From a checkpoint of a small mixture-of-experts model trained on Wikipedia: a shared expert of 576 neurons, a variant of Muon for the experts.
Below are experts of layer 4 (counted from 0) of a mixture-of-experts language model. Rows are named router (the router's row for the expert), gate (a neuron's input weights, with its number), up (a neuron's input weights, with its number) and show model dimensions 512-639. Each number is 500 + 50 x the weight over its row's rms, rounded and kept within 0 to 999. Numbers have three digits each.
After each expert's rows: "mostly gets" lists some tokens that are sent to it at least half of the time. This comes from a sample of Wikipedia text that the model never trained on.

# expert 8
router:460500483581508464535471500499397553489439502522533500455505609545428512534471478560599615489480500497559492460494496476464514492461559416566444558463562516435510451422599463497516537529511541530569451505548478408470527500433486504579551537472567440475515592439569411548489562464490451495575502534432508417452536453425504485463414460446521522559518473478561469615523458478418439465433
gate0:557461682464508619474521532425413596391558639436590500575473488525567422480576573463540535581450460462527505528590498509454544562482398463415492375503569444481359472566502565659467478558555442541491479543495409565433495487483610488477477522490523468493507472456525447406497454474450581471506468475523572511401416485578528534486526508453501482455594557506510574550519470441437543461421
up0:551399620530442536551534527463413474389462467438536507573525449530510504508490504494493543591532482563501452501609595557438511526497437493490545379456493462534437496575546519568448468564518445442516498503548525481537537550539559454497480477535549451482513525466484523409534492484471478506559543380505554519420415532564546532495527553458514430528623588461541592472489458470509431431373
mostly gets: "assistant ", "coach ", "elected ", "married ", "JPL ", "tick"

# expert 21
router:513438569393605504466530542532484464562502448508464460565496520546433446509516533556515460453462498412472522506382591533534522488518481578495535468428478581550454472454518516598409460510451485474482448532474589573404569470494490584499451392559531531374538471492489477522513494488549462505531477523498520457492504503532535585530588578409484456558461507441521572399614525427516545508489
gate1:419473547498578571488533527551464512553455540523414478446580502539519548497540488539484468534543589436502469526570487561520516446465426574486510568533457408524502539416560580541518489500390465423541530461484459486506579457482519488495497475433459506445548449529620519434487548490469496430453439559513502465526452419479506472507515450573486520429382545426418382505490463432462490501489
up1:528466569423561519493467484582512460522527558387531516566567530521403515499369518507458423542550455557484416569518549516441440620435414453577433528528411513511510494575528534586540526465379488499479438534535563566540499383595539433425549575473503477405534490440502487475505540521465462459541503494432543547602466473584500470541505520515443555490495428488466471391493545535512513472484
mostly gets: "However", "\". ", "During ", "After ", "He ", "These "

# expert 49
router:577436463455437499540499435515398563428547531416382591380448471441526502581535538560481515554555518503538454533532417524468510479531431500521500505433506417549526550441450486509504407498398573543448632595474553479491426527440432496508525511415509530530443523573445472517551397421494566519517451459496434526431411523439510510504473542536563495499571461517539509448456504474465515583473
gate0:494456416501499480461481460480365479499547557486488451561554572522549446572536549626533533461589571601523461488485590465481525519452473485438479483465498457473528554526469552530523588517521554413426481509515478521544528448524546480542597564518521510449411476561518524430604594511474561435515518543424428506519494502487484473474551514533492524502527414518472522522495571428547442525536
up0:504495517520472568507499517488487453552386406435450514472429602461483522525532573528542533464541430525441645491516516479481553462542419480453564470505508408472471597493483501526517486462537475503500542553437468468510465504523475392419535527449565534501507454520534483523489555445483496415551558549410503547512530518438503426518547543523431501459514504543576530505472417506526524520407
mostly gets: "Chris ", "Henry ", "David ", "Peter ", "ž", "Ryan "

# expert 54
router:514552533478564446454553521519495458504542501487479503529597430509468419546466486530580547596492481578524485599522484551534445469488515596505512546476552491458414503624427503506470499449411499508573462554471461428474507431548580425470576466551561491592529562530504462530536528436509552495510526558539549567533482446451519428442546473477589538456486492495421536511577595496440483517576
gate0:439450402491512392485540456437533532477509534504508557484491458477427526597515505411523499455538476486495456551401559438570510502542438543503514563529537540486484588555515410539530490518424592534560559636491533468545561472476473561477545536506520551542536511489552517488495504508550580447526526473569577472568485524470557430564444528526478521469517441464542463494607550503531475471543
up0:539474448478465435488471532567534507511504545473519550462506533485458540570561511415537529538479481542460495478429528420502464472558504514531535616479507578499522598488552519553535504502438560506594528587466540446520553512478439489428513590525562511493528564536508500495522484556546587520544471493536568508468531559482537487562477471429573481482468414416558486478547554500489510494542
mostly gets: "″", "Born", "Preceded ", "Genus", "Candidate ", "Species"

# expert 55
router:576503501539538496547537367409518573523464529460578510510521479579497552545523554429509575524515536486464579586551507565511473500439554557486539488554510532447422474499510562496508486468542480446509483563473586494443534576498545534453520474478625452528572472495620472473512570460471514507445462562566508488488519577453572457484480360614465533504576584574507414513458519468460414504455
gate0:476543486564413557510561572492461484469497543461579434483481472497480525517465511416483556350420415529486536570538605512580512434483489516532597501439456513520433529532472541461485469546481433453534526537405446522439496644417524534452527522467552555565464501562518502468485621464485474522551436535427489536464516542548541398483513472467452459522472490537469401513492425481577462564478
up0:466409544464424492529548503591463456499435578463548510468531581579538537569463616529551573396425432439511464555463571467524518452544434532355605546510506464474420418494504567570433536504486481512457453529467480443575476519449428502525441531486523466484457471511475551548478537456449529443420521447428394513582487536566515506525569430533535558450504502435470404513529349602437511523359
mostly gets: "sq ", "Phylum", "Arthropoda", "MPC ", "^{", "Order"

# expert 60
router:485481521523566469485559582426508513498485571510479475508564516539579500484663430525519565481465519536468520531495509441537462464536463616584517460496498551498507515484434553561478471631476545420473511506489559463511453471524522557438567554520419515492470460518528500460495438531523502494442559550512476545488472509502553519514554477503512568551491423523442450475505494529427492536519
gate0:499441548509427506496544490433440498597493558577540587511518503514455529486427400479466527478498537555443416544486463503404420569468591553448540522405562543479466482456569515460593487540524552438508501531565444498515574497536478518652538451404485574528452488516481479438532527498458531568523492505500544483467456445590608530463498461617438535446470524532462468492534464461469485582399
up0:401549482476594518513449534476536486547563498459425421413474506425506479471481520631539482479540423552518451476517452457530504526551500532518494466497394451503551455453546514585482515528464474619449456573508560600468394608464435516376476511514508513508412469544526469429495494451478611534430545441484512500444508580428405474511536581481548488401517404484538562469475509502483564465500
mostly gets: "—; ", "February ", "April", "′", "°", "December "

# expert 44
router:474527487543522566562507571477454570488461506578531515481433552520465512591541462487437541466481533512568496380520436511431471358535517618495539526530575486491484532523534511500461478470537497517595511512461480483455503503428523497487527446501548530514472510554453452512509516558438485353534475571470407611473521395470423490559498481406529480474504460529377471528425551614520401524512
gate0:479429568481530507483489508480566581443544547422488471510563507504544472476475564604533501468611517577518487536447533548525459545504453443512471587542449494490453518474483522559483454442470503490562520610378471552436515496480592425484523494456530602558464510473616515379504464486560498378482499447513498498517399413502588357477573507407411539483467504464540490538457487433556410476543
up0:479506480557425391485462516404513545497486561544485429483643522501503538482447519477486541567502527577623487530447568455503497547523571494556442540506514476505539501471491546468624573421437443514508500440483483480480494499535516432483544513551439564556446544546472463433509429578567491386510464476522528566567460462557545436489603546643504572462396486448513527493538524397529509488385
mostly gets: "film", "party", "episode ", "south", "song", "Candidate "

# expert 9
router:539479506521482466509433476438448616492469513501494618383508505465544407539559523555480440533551471511500447477413435591422501507560531607418494500416506445494478600475506568531555479547579502463419567517504413541472441518544483438438526514443571590552446546538470492526501470533462553514383454418564459575530496583589474517586419496608540451561480471561464546450459428438514546565358
gate0:529534536495518511475460444480539500521454436453476540488592475475584507429505602493528570509574436430509461551536556408461424507446513486472483510429487533433460562566527423527521460426539442548477469443481441442472483474401467438498458490480551537467482530471429519428564522474375482564415484434551420574561449460518445511557528438519515448467515472543408506481560555495563466544536
up0:453478528478547490521475551460447549494503502459482468566527449472487558556459571530501543501416525460505531473446415509440479519501445577503485535471431507511498441581479544407561567513384396557541446485485499473561515460551481466542547546558527571593517476563483608515469537505504474566527570448478506426530435498528498515504497454495524518586412399565428500410540518493455490514445
mostly gets: "Julian ", "Robert ", "David ", "Richard ", "William ", "Peter "

# expert 29
router:373541540549547391504449544504547495452488501488530488515442472477445480494501446486545463474468502416422497526400499538432506582512467496529357461546555462593564496551590492480474483491497468485510465448469542551565420472630363478521451463590444491487496513491521495532573501515533369542522500529578553483531532537427480481503443531490507421573486462413482544413499523568445480529454
gate0:446498393527472476538545488478486453570570523511529481424467420518507462535516403449498478536580452524510498518586464583415498468555503562518467558392432541575640488466540449529486446506520578458480415488475513475425491495534463517505584493460538540479571531453543529517494499462510410482552500519439524647480514527512500507530470374546513479513498527561506470538502450525405601514419
up0:443453477592497474518544559471558508467479465528505525487532535465595474532415541554551453440607393483408482540546548477417443592542482473542560486543496548476541490451427506499539453473447511531587459342583446550540416439579417401553461525561377475496441587551386518536524496570564482494545550443561458442557508398486451478498576509498503496515549526546466465449555488456494422483416
mostly gets: "films ", "basketball ", "bands", "tennis ", "systems ", "drama "

# expert 51
router:485495537468545450500495499417497632535574503520506540489488478498474400567447554444581553468490416471560483418458441581489561487531520545477444512487435553404444530559544544474569552493602495541425493452469530470436367475547379459472587527476570496494468517491498563491500585429544554525361538482582419498477494465414505459525454485541549483452471567547544542539485492463552521522469
gate0:432381478481517515472417435510569605470519482443543518565521477467489453612513441561503508414495501471610476534430440501487469415504426546446533431533518500518454561453533523534604495498490515441542482505401513484542479466590537510512471554409472549552445436520553562495538578465464560532580495475469510425476484589438432438432459353568488473494610532487580548517444453521558471518570
up0:474424512495484551480479515490536598480421459517523471561510494521491480589577431507576568523503502485607518567413512537557505565494516439519440438441449483492470535440492566538470466517469485524569564530455456447523372483510489504583515610496524551487495492564507565446572591418498553535545474468462485488484524606455462475480459403561481474469626567510599546486409403551529458544577
mostly gets: "School", "etc", "Monastery ", "Jr", "Group", "Company"

# expert 42
router:474493402408521508486460478507408520497531458521405478524538407489477561525531513527517473497533474469557417457536379561490506434504467471470522515446487532526451491474542436500610538461528496458453509546431533498501480550475546543486478552502549521554580577534551652451471579601443523453521533544544542565487497593400497590490463522495511561580591501488531604532419415436598496504469
gate0:452505427484451447456475591474477417410552559528503533483562516555484487526549497509506498429404405549443594476523531499598441531457503509462433430527581439446476459550492520580553471528507586508489505479517477480583526546515500556486457470445421523502495399417564542500512545443415543497544504562493491564558518481474502503532516494538390546414509589512553464478566516477592457412517
up0:519580564463547501529432488521486529516560529496556493517461498470421445459425527478480515563599554443538468484456527527423431543455483475576498537422459452549489568445477492421415557455481461476540421509508627497428489490472494429551524479565475524518419587536427458524537408462589538457469455510495415448513527467533462489453525435444582454510488396445437559576500478439521526552513
mostly gets: "Julian ", "Michael ", "Mark ", "Chris ", "Frank ", "Daniel "

# expert 59
router:424579518502569498462570588511409503502582521407582464492545627426423506525496522524499623444478479397553535420553524512561427479515492506442608495482523544470539550560509584477570484521511485506528476538503505524488546476475491527421517522460551386478490552518465504536594489483585456454495531484455425426485520485521493495479518555425465447558514479551583483425472536550491488539519
gate1:468474474493528473492486463488467551392475543546508503449493550592548427542421568465505525507526473528470507497558396502499530460491596468475457544453487552430506516411469509502568463527413539513527382502426593557452527548574636475423489523531472485514509544483573415556396484519578566548549426454482516582474472599498525490428434486466512509533587481447465383500504507499486455498481
up1:480589437476411577460484574555484539423462429442497476581493515518454520390506508523460619457518518491492471486467476451508495576484512517508480497452542482494497492486462531574523485552418529503484510446466549420451457441499519441522492534506510498489460558519472550549441576470516523508493457512475504474520498413503529504550479487462508447440491512521512552559534445528465401557522
mostly gets: "tick", "292", "Win ", "ир", "\n    ", "ст"

# expert 27
router:387466535487450411479474518462522535476439534528575535462505491358438501479478469482611490598492504427528418569483450517483520552598543500509469455528468470570413499590613479463535464546598398434481544476518598558594459459545516459493430443565496532486497369483438522605529493483599408548423448490514511445502430487484491513462466400581499513526446452531563489459494584523495480537474
gate0:527425560452602523450469577541482444551605493562508491451524449501423468527508479540530489534564454541521452571503450578390585418592535502572569524476573470450479556400633549535597536460583519420530475501491460522419509467490567463485517596569418563493473494421480541523557404583441544534472525558453552536549458495500481456541549480526549568497447491482537486497522556552468436454562
up0:490573504456490474606564493522456562519438503516631509482405534473427385522506569594461619496539523551554477572492469412494454516386531465496473500491528534521437456548538434522506451628510496493463483494484636427439494516528451491472521485497567536460484464524550451494378537547488460444553530495478482562482539456568608451415474460544638590475467445554503567452504562484556493546515
mostly gets: "School", "Center", "tor ", "Racing ", "Company", "Monastery "

# expert 45
router:471508522559499393402485593492519519417537495534501549565478611429468510567494473479482424488528423541473467422492476510547582529601495536573476382572465436562519437483463436478537442588543472552519511545560503556505455526548525445393506552490569497501443495524460460496564456461438482472496416497432471446499497495564449471487368464552500553535490497496547528522474574495443422474465
gate0:465426481484444367518540518453499524508498500525395536478580458441474509475485500512421575505552495607484449466536440551472531471512517507477464481468499497462453457419551494530546470575447506481462569532523371552516555502494439503473521449440602505502449603565504504472515449488568498577535483448487488509555546592537565507517430472543471429528456550551547492517651435527454495537507
up0:468491491481479462527411457587527500565551521469401477445509592452633533468473464489502625478516537567537449509571470601575570540551555561438499496491531520480499444415465451526545411487466478509457451487436564487550611534446454487500481465480485515515430634513478508509524480383531460502507428455459465533504480405455520526536480551445478487488521398489512545457588475480557514545455
mostly gets: "students ", "ators ", "ous ", "social ", "health ", "cultural "

# expert 2
router:530395565444525531514556557511405483458447475494444477549507568498457517491520448533517535409551479499419516471438413551472526503510510555510494468466411564589441471465526554504632512582540506563534440515570548615543462490497520477513504492580437557464496575557428436459531519459509521493558482467575566496542486396510487508574440498547578477502556448463465500406503579483612580508517
gate0:536535557547550522477501428477435450506534448356516565518443453518531463547511599455448554537509496563478456534521440567528505481406437465438530495493477548582502572470496512603489471531469471481518527525542432470491554550507587464591516481518492446540443619535504503529504473517517592473461458420476480502512447483438467579421554515463501521465521622547543427493380469492371475513545
up0:560545515554470463470610456504496457478550474450439498464410486508598518484516515518523566465501499504443471489551481482479525459467428584412535501468472533574491536467452467632497476507426514470475525571544444545534544561524503496599593507553448540458342616444508544508597482484579552466526481510540416537523502593582457540461498536552536421414445523572561450425427445502560532496546
mostly gets: "These ", "This ", "They ", "ations", "teams ", "Career"